Weights of a small mixture-of-experts language model, trained from scratch on English Wikipedia.
Experts: 48 experts in each of 9 layers, 80 bilinear neurons an expert, a shared expert of 64 neurons.
Below are experts of layer 2 (counted from 0) of a mixture-of-experts language model. Rows are named router (the router's row for the expert), down (a neuron's output weights, with its number) and show model dimensions 112-223. Each number is 128 + 24 x the weight over its row's rms, rounded and kept within 0 to 255. Numbers have three digits each.
After each expert's rows: "comes before" lists some tokens at least twice as common just after its tokens as in all text. This comes from a sample of Wikipedia text that the model never trained on. Tokens count by the router's weight.

# expert 24
router:148136138135121108145125134159129153158093153109151098150124121097118147151157137131118122122103127094133159160120135153181107106149109137120114091139168101133145114102138155125091122155088089147122146108102153136100128139100183118139111130157096098137122140151110142171115094095104150170116113124118080128123090137079138151144118139096
down0:152101101107121134120105147137136105138134091113117107108104128158115151120112088149094147101093167145149108140139144123168086150109097147114070147114138132124139125135105139137119096141121140170136128129174153109106167107158095120153116169121108134155105103129117173100124118159133128112090159101145167134131118133090127090117109107156
down1:130111115114115152141138124148119135122154111153134175100171113132210129097136165108094141113118124125154168116155127131136114105099121108175171117147120099116121121129156092096114129137141074113164154121111109154130130115118122170128140095153122126156168159124156135140125120130111112119186126113181149113105137115136109148112135101152
down2:140160129108106153105114185148096115145102075103137176114080120142142097114147097153140149122113129090172159173138119152130087123151117171153189133123161135081122139121170137098160154138132098133100151148140101109127129115130098106085148151133135117136141116139109162096155129182154147131088150131109097084126107122137115111139088154167
comes before: " the", " to", " of", " a", " in", "ing"

# expert 5
router:134089111113118110132121106104125118138177126086176162134111157102143126127127136110109139097125143172133135131118137175128165118103146161129098109136146094168168104092179137112121145120144110115129102115127093123136091138109121100132159171098131127141128144093061074122157113136127114139130117091117147116155141120112150132112147159135
down0:110086142095150172156118129088131193115129144161119140142107105114119111111114180127125117148157166127128139108117134162138127130147140120172124181100162101117113136132110110107088078125112130156100111130147096134111142087172188124135100139097140121137124119106134144109102141096132120139134146146088127123111127143093162126120164152117
down1:154152097147129097135099137141157137135151129141126133138113152168169094154139115123149161146151159117127175147133123149098170126137120110122136169086118122136119142114132106103155112131123082127090182139087130090158157088109153073112129112134143118100128129113144147108115118128128141135138097145124124089133154120140121128171145150163
down2:165145100117141155141098103137119131174119159141102086195144119143123169163139157102091120110137081168130145153103154135146147121151154107094147155166147122109116105139138122087102120161115126126131092078136140106126130146108094150140126185104113119105138137168089084118167127167105107140109140127109104168140108092156123118139123182096
comes before: " the", " ", " a", " his", " order", " which"

# expert 29
router:103130103128143142141102141189137100149141101112123098127150106130125096098102096134127105133115119155098124145138115095090119130140087096166138127142164139121114093128095147080108130140137129121116143120109161153146147099149126111127139118124161161093120146148075118101159133123147132113090101136117191105151135137160095118133149145125
down0:114121146126101150104140126143130103116136127106130108144115119140147136171142111144168112125140136134104107102138083155145110103154173119150099202141155140092115123106157096138097118139108132102169097153167100121085080160121114161105126156112154117119077148124096110100136163137072124099140154162156130162104138145150131164126129124135
down1:125108126150148121127166111127178114105141087137133142086159102158107190129133104135110120151127143165127180141158149160112161133086130183110129118135131130103168097122123102106148117098153150104115126106125123154132099073124115104097120093137129133126142107120123148133123158135101107120151130172133115136151103130079099100132101106141
down2:135155120122162111189117125155193123150120189101124132165137106101122137155077138098136134111119126138165132132162098127113153140143156166097126107154158119117158141128081125154136088123110141133172127157110128103106136123137111141133130170108126102110090155129119069135112110134125150098106142131155132096141118133151076129162125101163
comes before: "1", "2", " |", "–", "3", "4"

# expert 47
router:099125150104144147102105130103137126189096141093123097159124122121149135099141143149121102128174134168155120126142122087130145134124125104140134084167093118084165169157125164134128151157090121133131102122152133150115146150103134093136129094145092172146113150118165160114116145113131084150143165140128089153150117167159125139090124089095
down0:206115130146084128099114111169163081134142105152098167090173129126137103125112133128135109085130143136128126144138111153131171125131106155146142147142110098147083079133122127120140160154151142108155101158129115121122150131130131132147145159147088109148136139106156109112109132136138119146066130129176127148138061151118136135151117120163
down1:111135133154150105124134124146166144116137117108174119133195149146087152108071093149146128133106133155134122132119164102128110117106144117099112104111164141169132099080119130125128114133163155129144127132107104139198124109155126172137146114092108105122118139141143105161132103120132104108138086111125163164162140145115159124106138149129
down2:115113115132123116133074148143098091139130122128102105102135123154156097083168140125129136191112121171125108143124140101088165148136188134139092143177113123148124122129134142172109137150110135171143117116103135173150138089124091102096117144116110124120184128155177124119111100154136137118155143100063131156115122147102133150128175095131
comes before: " ", " \"", " The", " M", " A", " D"

# expert 11
router:118130138100125165098128165156106144164107089183139136121136092133091119144128133195154132137135164120162119134185121107132160134134131141133131147098119138076122108074108134124125113089133143135148178111094085107161111142164113139112111083111143151089158128141183152082113113146094134188141155123163146158133088085137101108083124084114
down0:141150181100153141156112087104131112118126110106110138108118163118124123115113095106177126116147142113123107063161140092146105121163143114089124133148140117105150133093104128149125101147089100150122105117119113163166135131126125146111117159114113136133161091095127109154150117138106120127137103096098120096103125118116158113122156141120
down1:136138095135153140107147103140102163081113132110125124158167138109093167151105117175158115134116135127112136152154182136149099150109122150096122105106140089129102109132122127085113096124134148150113130126157127148135117143120094136137123148098138114123124075147085141129108142086172125114093135157122161133140147110159148094145106105096
down2:156113136105149161099116177143131120115110152128198165147102135090127107119100097141145132127172091099151084148152108132126137111127119092127152170117130172103143141180157116130133123122100121157117116121143113136088108119087106170097181150121149092114099108113159087115157130084086111144071129097103111141102120125122090106148135141154
comes before: " of", ",", ".", " was", " and", " is"

# expert 35
router:147125107101126111122143151131116111109151130103130182110150138107143107124088117103137166097140119110120115128116165097188124118142084129155158133100100100111150099146134098149089117138119101143117142121105127145090131122180079112108107113145148151139131175147085178155145118106120131124172155146146132068147109098143137129159165144119
down0:120170100122114126124128109139126144147127148126123127130109095114125069144129147149123093109139109112148101079071115114119144145119152113122112140140170138103079133132098149077144150129161097074122118097106124104158102146104122136165145132119128106107120174155098162106149114092137154138138121145134135083143107109173163089156101071104
down1:128147124078073139157115129106137114144129116161125170133104141101120102152133174082174148177100142123115120143117175138137136104170122107108149139150101087100134141151129143179184131134125138167114140089098128131131109108104104133119119151148165129135140154132129115106075105118118154060107122125160134124161133098114095138134063130101
down2:137126161164108102154080135143069135150122157176125143111124134125112162102097083130129117095157122078072138121095167153114121090165173116156123157146092149120113139115164120145121151131131109165136135138110094123124130135129165113133137173097125119139131095112156078111134102125153115136110124160080143103123130151131135101149196119146
comes before: " a", " in", " to", " the", " by", " on"

# expert 38
router:148103111120087090111155132112148130154142136126107121096117131098131171103118145125096146131146107146060103123089087103129159130096150159112133147133106112152172125134168109119130177109113122120132109098142144125116106158108125124166126142143107142117111150141109110167121096154129097134115100127127158144160125101119114142156075143150
down0:119089144130130123126118111115143171179153138114111152136130099219160116140147124123113131145135124103093157147145130123144161122144067141150143112110117114137149074131138128096087121093151164166124151111121157141104159100118129120133132116129162147125114110133098077074138134143113102125125084090128133129077144133146134113149127153120
down1:125150134144121117124137148114106164112136163069098107137108124134144125134106141080169101143118120143113136109142132129100163137158114078139152140132096150138081156151094139082127112131153148131160116113161146117137137088150138157087119139151147149089145107109135092142175151153131143147105135115066171190138143095136138098083167152129
down2:145103140154162110153100130104167125158148129107123148154158112139075147139132106153109103114129113122159131115158130140130118157153195111113111155124144120142121121111091117158129110135171140137138153115120127203136150126136079155124135143141111116120185163126123114129112148080133100119129102124159126099136143171095146094087120138154
comes before: " ", "\n", " —", " −", " +", " —;"

# expert 17
router:141127163095116101109126121130112151174092092136111112142134128125142167099133087142091120165132134106128130095111150104121115089145101097140124102141138166128150100152112115114144176146144085130077144167126159121148151116122191109067148123128138105119121089106132127139136112134154145150131126096154082140132080110135144153118112159108
down0:147105131139141151170199158121156128084084116129113135116117130148112124090136153144125128147136104093171161123108143119135104129155166116146099142144128135135156110105107182110103172139130091152113100112084124112094112120101141177141175132163077151139124121146113121139105087109125186107087090132115098109116133105158125130084102161181
down1:079098146109156156121118148142115126115150075156173131120113118134106103159111102118141129096163119118124115120131140086144138132123119105102142170144083151093142146086119131159143135145124136115123149106161139082115134137115120124086129134177153166082118130101158130111144104169144161141143133146097140146126157129149104197158119166132
down2:096139132091143115151147132116085140094129143129147098115194128126108135162123123162126136129143103083111135180096192114088097128161138127137096124142154126086147098126099127185167128138107156144106170129172107162134164122123164150109092124153109126144105185137130095103148154120068120108146145118127121150128122148128072091104125122112
comes before: " ", "|", " Total", "|---|---|---|---", "|---|---|---|---|---|---|", " /"

# expert 2
router:122136151141134130121140111142145124137111132118140105136134142154103130136128185125109160140115114106151093114087157127129156100156119124121142081111160113116138082113121123163147096091110112129099163113140147102112179163138146124116089139141083089145138145129114104134154138138107134092137150127087136124129166160104128132169162101179
down0:145136137105148102097158123070083158114127103125150130128146138164105111087156148155106095157143082118154177169123166115118136118097125172098137090116129141131135110183107141145146137134135159140126114135143131103158106142135150132101151134164118156169097148156093141123166138153138077098097157127147146078116166147109142157082127105144
down1:131144173101144156133133091134127064161145098136119153124125149146105134171118119096152125143148100146126106091113134112139113107129160106169127109105099134088115136132115151146121110112121114143138146125133155112135132111160127125082083108162169101144158147138158131175108095125146092124110118123108169113146129140191177152142161143134
down2:142137181134127141106127131089169153147105095081126143105106104121091099145143086136129105105147123163117090134103086158118148135138128116103115166125123144130121089146123091142128089066142068172120144103150129103090110129150192119163133151135143097130157111146141120125102130106086112137108128144129120125073066056126138133092131131142
comes before: " |", ":", "==", " ==", ";", " by"

# expert 39
router:125206119123095129130135161127163100140151115090144133141119118149107174183148101129137161146116128108127137109080104158112114132144114143160115097113080132114101146122112160145123102147149147119078157121131111120126122118105098164129104125118080157184138158113115155140151095149146082150129115122114146106147123130141152145136106106128
down0:128115115138134091136132102143159125102107180115114148110136144131098153118099165116135138125141103133096156165143107128074099105147150109124188105092106136104136162160139104083087124120147108108164102124129139164082120111078145102094157087134126104121121162126108168127149126165098139122150172145102091114097136079126169095124161131120
down1:134129096187143103120086108145176110157114158118128076116097095168097137138141110079147122113075140121124117066105143152074104142138086110109121179137138122103131105119102160154111133090120114126127161124131118101119122161134131133101091126123100130111122144136118117144142125128126107109164114146127101099105137112160064127124148132120
down2:138087116129126134102076152142127123142105156118131130114108115163074122133108108181111158091118113160153117116144157053144136144161090132102144099125152166133163127144114109131122145146108167143124156167127120135142127112169144144137082138187151147112089117091090133129132161104151101097127134125138117149107132111150119071113113097128
comes before: ",", " of", ".", " (", " in", "s"

# expert 28
router:151089117127120149098116081103097116123128084131145127126110116142135108111141108125136086148160145149128107154133127131121181187130117125141121162123142148176148123111113155147155152132159137115137105107144118053093124123107110148138160145133127189155126188089099121140096147107131136128132098101130094152122125105145089155087088158132
down0:133134138105088175141178151151113161099113155143128135106159159128121148146130170141107117148143094182144130136113181114130131122155100149118110155112166149147116127138087117161131129130131134149079116116107120052166100044135113116113084132132148108167133143087107117106128165097098111152137111097141145160120120131134120117166119146178
down1:133188068099081132142154138155167096114147092125108155120130101153078144147146102115109151161148114140156149102143143135139139091124113106094115106114105111098117125113156102148111145166161092131167111139150115108145136166159127149124115121175113121089128093135143120171138137135176166074147146147100109142137106157120093131134129099121
down2:146166124116110108089168178157162115124160131135097133155124114106110134110097140111124173137148152177136148148107093110151125130095156090162100091115090130168136127171130141120118109098116099050138111144145155111110151115157132158112173127114092104142102155148135105123117118122158118127094130127134160131120108117128131113108114144159
comes before: " |", ".", "0", "%", "″", "°"

# expert 8
router:129096140124137129137132086157111142109160126135125125128148089095142124105158102119131142106138176104133138110146144137101161107115138150143062131149142116107102097136154189146136149147165117151093165140116144113149104123138121163204150150111079119144145150116118123102104103112134124120127143148140067098116120102170147140168119148153
down0:172108109169163144099128111127146115112122084115110095145154111139131092136153153137143156118128169119169104166101082137077131143135175164118107138155147157134148119153150118114129107168151120108132136140140124120166098148089147071180147117125103155084126128136128152118126123129127123120115112094152089131153143152085193115137154129105
down1:110127137144098159154135138164125143141132122107115132157138161123110129135143108107116095120111153143119151131150127114123147113134130075144148151141113134121133118118111163135130134109055134154172159146139126130143131152124147153106091113110126153074151116141091112104141142193155120092117099153153169173178150094124129136155139142126
down2:154143142143139141091127125135153101096145146125138109060141129133153131131145119109117140117096132133103134155169097139151164117119092118117192127122146153125105083114108092122109176101148179112140121115109140143106158151136119157143158108127110140146126170117113120132164144191120102117130098088128134158148134109127110142115144129123
comes before: "ing", " to", "ed", " the", " that", " in"

# expert 16
router:128121150108160165130141150106075170127114105108102131105126149137132100095103128106117125179145132105137149160114118114132179075127146134138110121103159148136088116136156129126110139098135089128154123118143098146143135127169094097126144102142119100107178123140125097130091140136127159135077136116102142103092113087116164157141117146159
down0:112139151160145151103184107158116161154162130137138076125129085124123169119121150111142122117088129136130183147107128116158182155110098139124098124120155131090120166128159117148097127145156153111133151167153136157069153096135122168121116118130110140148115147131110135108151151131109145117144111155132151111127142124088109120123084146072
down1:127103093163109101138131146122074123132122131148132115187173141115112155125100091147164089124114085076118125103099171121121148129176120126124123095110157165107126094113142159153155128132124105120162120120169150151100106137166153106144125108088116154164154156094130121121102169162128159168142160148139126125128090116133158152117129171111
down2:129182131129169132108109101149151113144145156087096150116134112135157136131111113123102116135153116132133124138146108168140113123128122158153121073158123111113141132138140169100160176153151126103103192116117139109127129167134124101119119078145146121157147139167134075152179130138150123170109143108120112125133173104128151146153132116125
comes before: ",", ".", " of", " in", " to", " and"

# expert 4
router:139151126147143152142102087134126099120155122124151116129130123129184151111159096122127131100159140125122131136148113152100168098136147101155056115126135119114134140120132126092090140116096129089102136136143146129098127100116140070127107096137108165107116164114112132165150106142116120114113090134097145134105125128118119146104177118115
down0:120137101134087135096132154126151186151110122146104138139149119122140129120185134126157097096142141086170161167113114151105152126122114118175141128148135164121140099138122122132114119124128159173145106102156127116108117105157150136112075130138152153118099128157136082159150156138151148187126142138122174146112150143148144100144149130122
down1:142116149122134118152120082138132137114104136123134126155144131100136127107129158137178085134122109107147097105135134162145151123139121112113134129157102094119124156152176144114115144145113163109153165143132129105154112123070156137111086116111106112116116149106130124117148144108146143162169173152115149143104167142116160151126174084126
down2:138124091120136121141105174090096155140152115161106194114152186121100159155136176151107165142099142126118126091099154175147128134142140094173145157111135141155096148116108156148111178099077185112125129116102112095156127144107166172142136148138139141118054122136098143162120140131125143131112139115093151092112117130119126124118111080132
comes before: "1", "2", "3", " |", "4", "5"

# expert 37
router:108159113095138150126126105117141092144116121116129157129124117135126146133115148145121102147108175152135098139072137132140089142162131153098125173122127105122116107088141164084162133140116117130166118097120117159129145097156134087111116164141101090130100100124155120111116151136166115123157095152171143151180136164118115106124127156114
down0:178095094135138138095188127103133129160127163106082112145089115143111137138127133170160133113147099144135101117113114138129134105122173147130107107134094158115124139159132103152154119100107095141109124091131134113137118130162123102127111092171148086068131145110118118089141159115087116121090094143124137137129142166166123168137121159095
down1:173160108141145132122115165119093086113160103142122124097159116131130115086088147140137154109143128125149136115122100171106167116167141122145098145087115080141158113147228169082111092147136107128168120134116135149091144161129131106104101149102130141129150066152100122141130158157169115131135097090089116118126080156135157132146144135120
down2:178112143143149113123144151125171138096127097115110168124110141120151172099124128101111116110087118124169136129145200092166126135111136128100167120104136129149126099094134111132122131178102128092156091149114145103137163100108185098154134135117136152084114142135085123137141117117115136099123126138097153064109159120140119108187103149085
comes before: "\n", " The", " In", " He", " It", " This"

# expert 42
router:113124140089122131131129112149132138147140129125125166068082148093110125118128155171111140112145108154124154118124124111127158135115166175142152091120119141131135124176064107081129135124123140129140110092118120071137152132127136151133110104171176116147123121094111158122189139136122102103133132177108111111149153115126126153091146101098
down0:081113150095188103142089099115115097105128105112123128145108163122168139118148147127138124094087131084127095151145132114116099158117136129147109133102145115117115168091132139109121161135141068128166152153105116154134149107103142136145119134138144114170092163128141142099101138136118127132122100128135151133102065101139100117117127121126
down1:148154101132127137107160150108161109188105159124126101136109105130133062147123138147116125131140158123120092103140128147108172109155172105111098147127070149153115126089139134128125099157147150128135153152126070150139133096138128098129094146146135147099158087148132117123065136153120154129121139119102142079173095155153117122144117145114
down2:080147084104125100115171112140146086139141144153111113137114116128141113169100072118112106107142123191126131127103143112110135151107163142128140076084108131108137170141159148153101098088159118108158138118122098150163108157128144136143148119123089131082148136155140077137117153115123148185156120081138167186152169064133137138135123118091
comes before: " the", " ", " a", ":", "W", " his"

# expert 9
router:129140128158134169144102073139141108129092115149064094128098126117105096103128104162125128147107178104150153139101117144155116112098115108112156103177173112109128112103121138088135137151099136094091132122134138155171152113104123107092117119123106109123148146100127099105161165141089159161074143118117146136115118108167183109132142115155
down0:149139114096090135157180099091117086085125146130108122157168122137157111097151108106184119145170106118139123102158165172158084127136108154137128151136150122165141131137153122129167114119135121111141128136120167102158156105125144127120148156107130151086133161117123143113109153121125102126093108118076132142180042155137129171132088132089
down1:176122152142118151130153144110138125126168143174149090119113146171148121123095123161091055116103079125154119134128114119124130118161141120102096141091115120132120119160131130149122150139177112125158115113107134112120135119138141141113094119106062156080146091141097140142114125134099151128104070138122149110132080135140159166131115163183
down2:158180109122115136093101104126149139130105151134159118151131146150120128136133103131119130129155163126090197109116106112148134169139158112146118148179113159121125126130127136132128147093177125145082128107134128120101108158118115099136145132138148115145115140104135139103117139144066121137128116156122167137100098172115117171126093121147
comes before: " ", " Total", " Year", " Preceded", " •", " Party"

# expert 20
router:136151133135185145103126109126133138095133096144100075085168145094103120142191103143137133131158137088162092087157112115144127076084113055120122086145127133148122090113158127110137113147102134126155118124078132124123134149142107151155141132147146122144123121124140127125069117126123124156115177137155072118123097168133134109137095134114
down0:122127121181174123101108112118162092117141114093115116127130090136117106154113160101103133153133131107129060119113110127151098117115114128154103098187099102101137172108114102153109117125081148100090127161131090170126146153086146114143112136137139090080128144099146146146141106128117136137125099124124099103130149132073136087131107125111
down1:128081132150182140130163133138195105158147115108092075169142157167146130100106087152150128125121162128103136118097128162158143114125122080162168127166126117143138098128134127163116149133094115132142117152131141123129143149153126083140113093150131131094088108091120139137160149151135145149148166132128128124146075099154124100161136156122
down2:143100158113142119130120076169097117120122130170110087135131089132166084142117174101125141088099145145168124140140133144120113125161113139101123074088134116120156108172142133122123144104131118056101078106132144090141134128155172148134083112133123141120159118119124145140086112131153115143102122075140118105103116148138128120075150132145
comes before: " to", " of", " in", " by", " for", "ed"

# expert 33
router:126143118133130122164142130161151100119151136166163135118124129142153117148112131113119116107134144109119125118118146133101120175125114141123127143092150153161104108139125133147092152121113124170145165136161088135118108130158110127124134155093156123120119191091134131147162114175055147152128112185143126150131095159096100136157128132141
down0:153117144153129123156134115177116094124137129127155110173105132134122130148123132107085135155152127164172133154149131148108085161121179149142095155130086116137127060136133135137139151141129160141126129126111171109113139144138127113118110091154170098095150071124159105119091102141165133146114124143113102165132104133154170132139125091150
down1:129114106090156117196161096142149124103115097102151124157130088105078132141123144127147142138190150125117129118103137136123137117152123179116108142130118109119104121119152149102151096144108143093128123124124140098141141164125157129110127160153134088135155090160094129133156147095134149082140137120122129121158091154094157086116172108151
down2:139094093091115129116122159156110155127144148107109169128107129186095086131118127102167139120153134104171124139100126135145129159087178133095113140164098128116159136164103137110122117114107094119158142107109147152136152110080123138126161118120153158110095131085123122160109105138146162131149171169141184108121121133153145118121077120093
comes before: "-", "\n", "|", "=", "==", " •"

# expert 31
router:137114159154121127093140144119113179156117119128135112146120160087129139110124143112108149113122135140146112115108088102162117123142153085160129138150099099119087076131123137144154111115100115099121114146138133125170123142170095164165140134178138159165144127122154149137128068129130094145155122134099092146137131132097107101123129107115
down0:119183123108148151114108162158128120148127129110065122097099146093128144194123071119138126088132146128107109106088077128142113094118107104132131145131157121117140095127126130130088105150094101134149136123097092142132154138150123145144118112132069139126154092156085111168114110114148093123107120115144170126099098129140136160113110122168
down1:131119113103126117111079130134102139144128129098151158141103147163145165134134121083121105133097111147099107051094113141171144124143044134140147123138123103120121137132127168085147126140147117104145121087105152152127117142115116120084135143116124120139119148130132144160132141125158140138141112135119114097141187115155183096155130086056
down2:131117138123116111082106136087130153134119119129107111112117126129111106121106140121103157122124157093136131120118130154168138121165104109098140090139094119169126081120080126165091111137136107172113151116126108151131094160108139138121091142141167135108136137138146185125126129109113125119126113138117123098134102109122076120108127139118
comes before: ":", " of", " by", "==", " ==", " ("

# expert 3
router:109134157151148164108140138108099156127139116065155092143136125117146130101138090148123151109108157122137144126163146183140072142164111135156120130171106145150104076124117127148151143132105100123146131098156116129165103144140146113131144084123130105113141123143201110141169107109159097134181149132120162121153133147162127156189122125146
down0:099140119150138159060112103128149156136126061124140111131096171144090131124177138124128166097108172144127099158099168119093062143136097116141123170124094122088181121089085144147116131125119145144118119139127122129137125152098141133158173102132148105098141159164161133115107141142127150143106104133148058118094151113115148149133184149128
down1:140164149178151119136121109122126120137146130140090100109130128148114158112083131143081116170112127108153131154126118158124103160159118132181079159117127167163177129153110130155156147132121121131103115147105116129180097147176144124090106145147125102134132125067084104122162138149152158100137168156138155125129131184169065147084089159129
down2:149177167150120085187104147077108134134138142144133154136140128099148126080148153098161112167118114111122141130118124118091151118113119135110126111126113155108147138125150078082120117122147120155158145127148084123129184102115135133156098169111128092131127098150119133121126139114110129064150169082131123110117097137133102185136126146162
comes before: " the", " and", " he", " but", " which", " it"

# expert 25
router:160138138142128160120133154124150137151129110192132111132103125066145185159148167093139122124115122098157123148118113113108118165143144147124170154140124115150097129097142116118131145118122176153139145085093110111115095117146111088116137137138165143184158151111113110140124163144109107159078088165104151100161139172148133145134105141090
down0:142125143151134132141117169117102151150161101135140134142137080106150121106160133130152104133142162131174140107122139147169093125112123158147154116194081136158134112110096132126104146108144162127146135085125104130172118189157125171104106108102149138126093117149113169124104130129140118125144115141117110147161211101121115168117149161128
down1:122130092111099117108117133088129138114090135091112076103094146163149146088106146203105127104109099167126106085150134131101088138151128160128157116110099172094112077090141109108156117099155119099109124094158121144143106136136123167091163106125173114101143113153139115144169100111116127125172105106133157131126105109111145079087124108131
down2:104140091129115115129148106125138153098144125167156135124073132162139098141137130121123136127114145153143109097138130107156141150130103084152095153092157127109116116152106178130150158117127101078100153084140125144120140101144136143075142152124114097131157120125160103136111148159165096131157109097148118179200127131132134129130134107132
comes before: "\n", "-", "|", "The", "==", "In"

# expert 21
router:090137154127111141133124075069176112122118109125142174180118141158147130123117176164129129119149108120114105123136092136139173127109100128094111155117122102097104168105123109115148109131107105177163164145096157130112095143129140127144122090108158126054113108098136120126123139137115148147157139134125113135108119116128165106110138133162
down0:091162114097114144107083139110164093081090149130144131110164093142144116130123129179133155187146131148190103089132158150145173098136099152162132143139123150144115152134147113137142149095117164135106105151141129141130095159157134115125121114123120155082135126085077143084150125161118167110135136173073129112130148156162138109117105153119
down1:101134122145103125105126128078151131155097156142129127115108108092120125140163139159123124101144153095128115116168130130173116154069103119138145105129163108108063110131136129118140154164134091133130126113107120117134145138118158112107103132155105128128133119082081158143154130127098112117099111047156100119115135176143136150154109141122
down2:135111107143149111161176152130106104159100101108156153155140105110143138156155142132131088106120110114162113110153118145118108147102193130102158136108131116159138125139166136112113164143099144159119181106130132115114091131150191105110117110100110119120152136128121111111123138138150099103152111121102154145112144134176087120092120096109
comes before: "0", "9", "8", "1", "2", "7"

# expert 23
router:152141121181116097154083122119145110099114079124128127092106111129173118126151092121140124093174116135111119136115120130108122137102114115166167122136141070093155137144109156097158124145127127125134127182172103110185117149144120129130131157139098123147135142109156149105136113127162077147161140158113156121151131164152114176132078150119
down0:147126136159118133137124118100112112103156138119133170131111156100127160120160121122165106129114141137167145146135123102159153115123128140116099170164144131145126174114109115120120154102075157164097155152180169148135133178119109097149116135117115125136140128168142151151149133179138117147168146156132130106176136093140122104121144184167
down1:130114087132074156111116130091134141087116116180150150059134135121117126124172105133136138168119134114142168160137105128087121151095135109142116114110104137110105176136135134116136125154109175118114141161142107132100127130112125136143122102142144131136114085103126119133083095110154120137143131160122137092131138075134089115113141114119
down2:111116128134151160119132132094139084127148123127115107162125162119144079116109104134133133161136176122106125105071072113123086102085121097129150142127140129111140128103101137161116159142108112084117157113149146129161102129141136150094150182109141108132145133179163113152150147126144100124112114100140132116122034102138095102108123136185
comes before: "1", "2", "born", "M", "S", "R"

# expert 27
router:158083136114155091115170131132123136134112155081099145157119116087157111160110143154159138144172101112091153144118149125157107116143135138123095140137116159136115183152111104141165092119108118170092097153125122122137123084120162140140154152109111111137127161151142138135164127174121134143124130160140146115113146105098164129156129139090
down0:152148141103161159154123120112124123070179126112082160129108146118124141171120116155146158142155118116140162130139080078078100127109123155153130135121118144096080080117138176158114135110152126152155115080121142101130177136118141147093145075123095168091111090129113130125124127131135118119139129127123134138106138154069126097097141097136
down1:117137113127130145158078086138171151168102112144106121151151137100165127084088142119092089144123126102149131171121114118181146094079094126085134146132174120087153113174133140125137147103103114138133151159121121136167110122099180163151138158171112130116096108091176146135103154144131150113127145148138109137109123143173085148109157129086
down2:124134093149135101159119125119112126117074145119120119093073096130099123119158148114115092114147109116138125159109138104106129117156177105121089149114150131160143153104122081191132109160149128106149128142086137138085096100133181145141121097139124134093109142138148109122153144110149101136109104103121161106135126120127103116121111143137
comes before: " the", " a", " his", " an", " be", " their"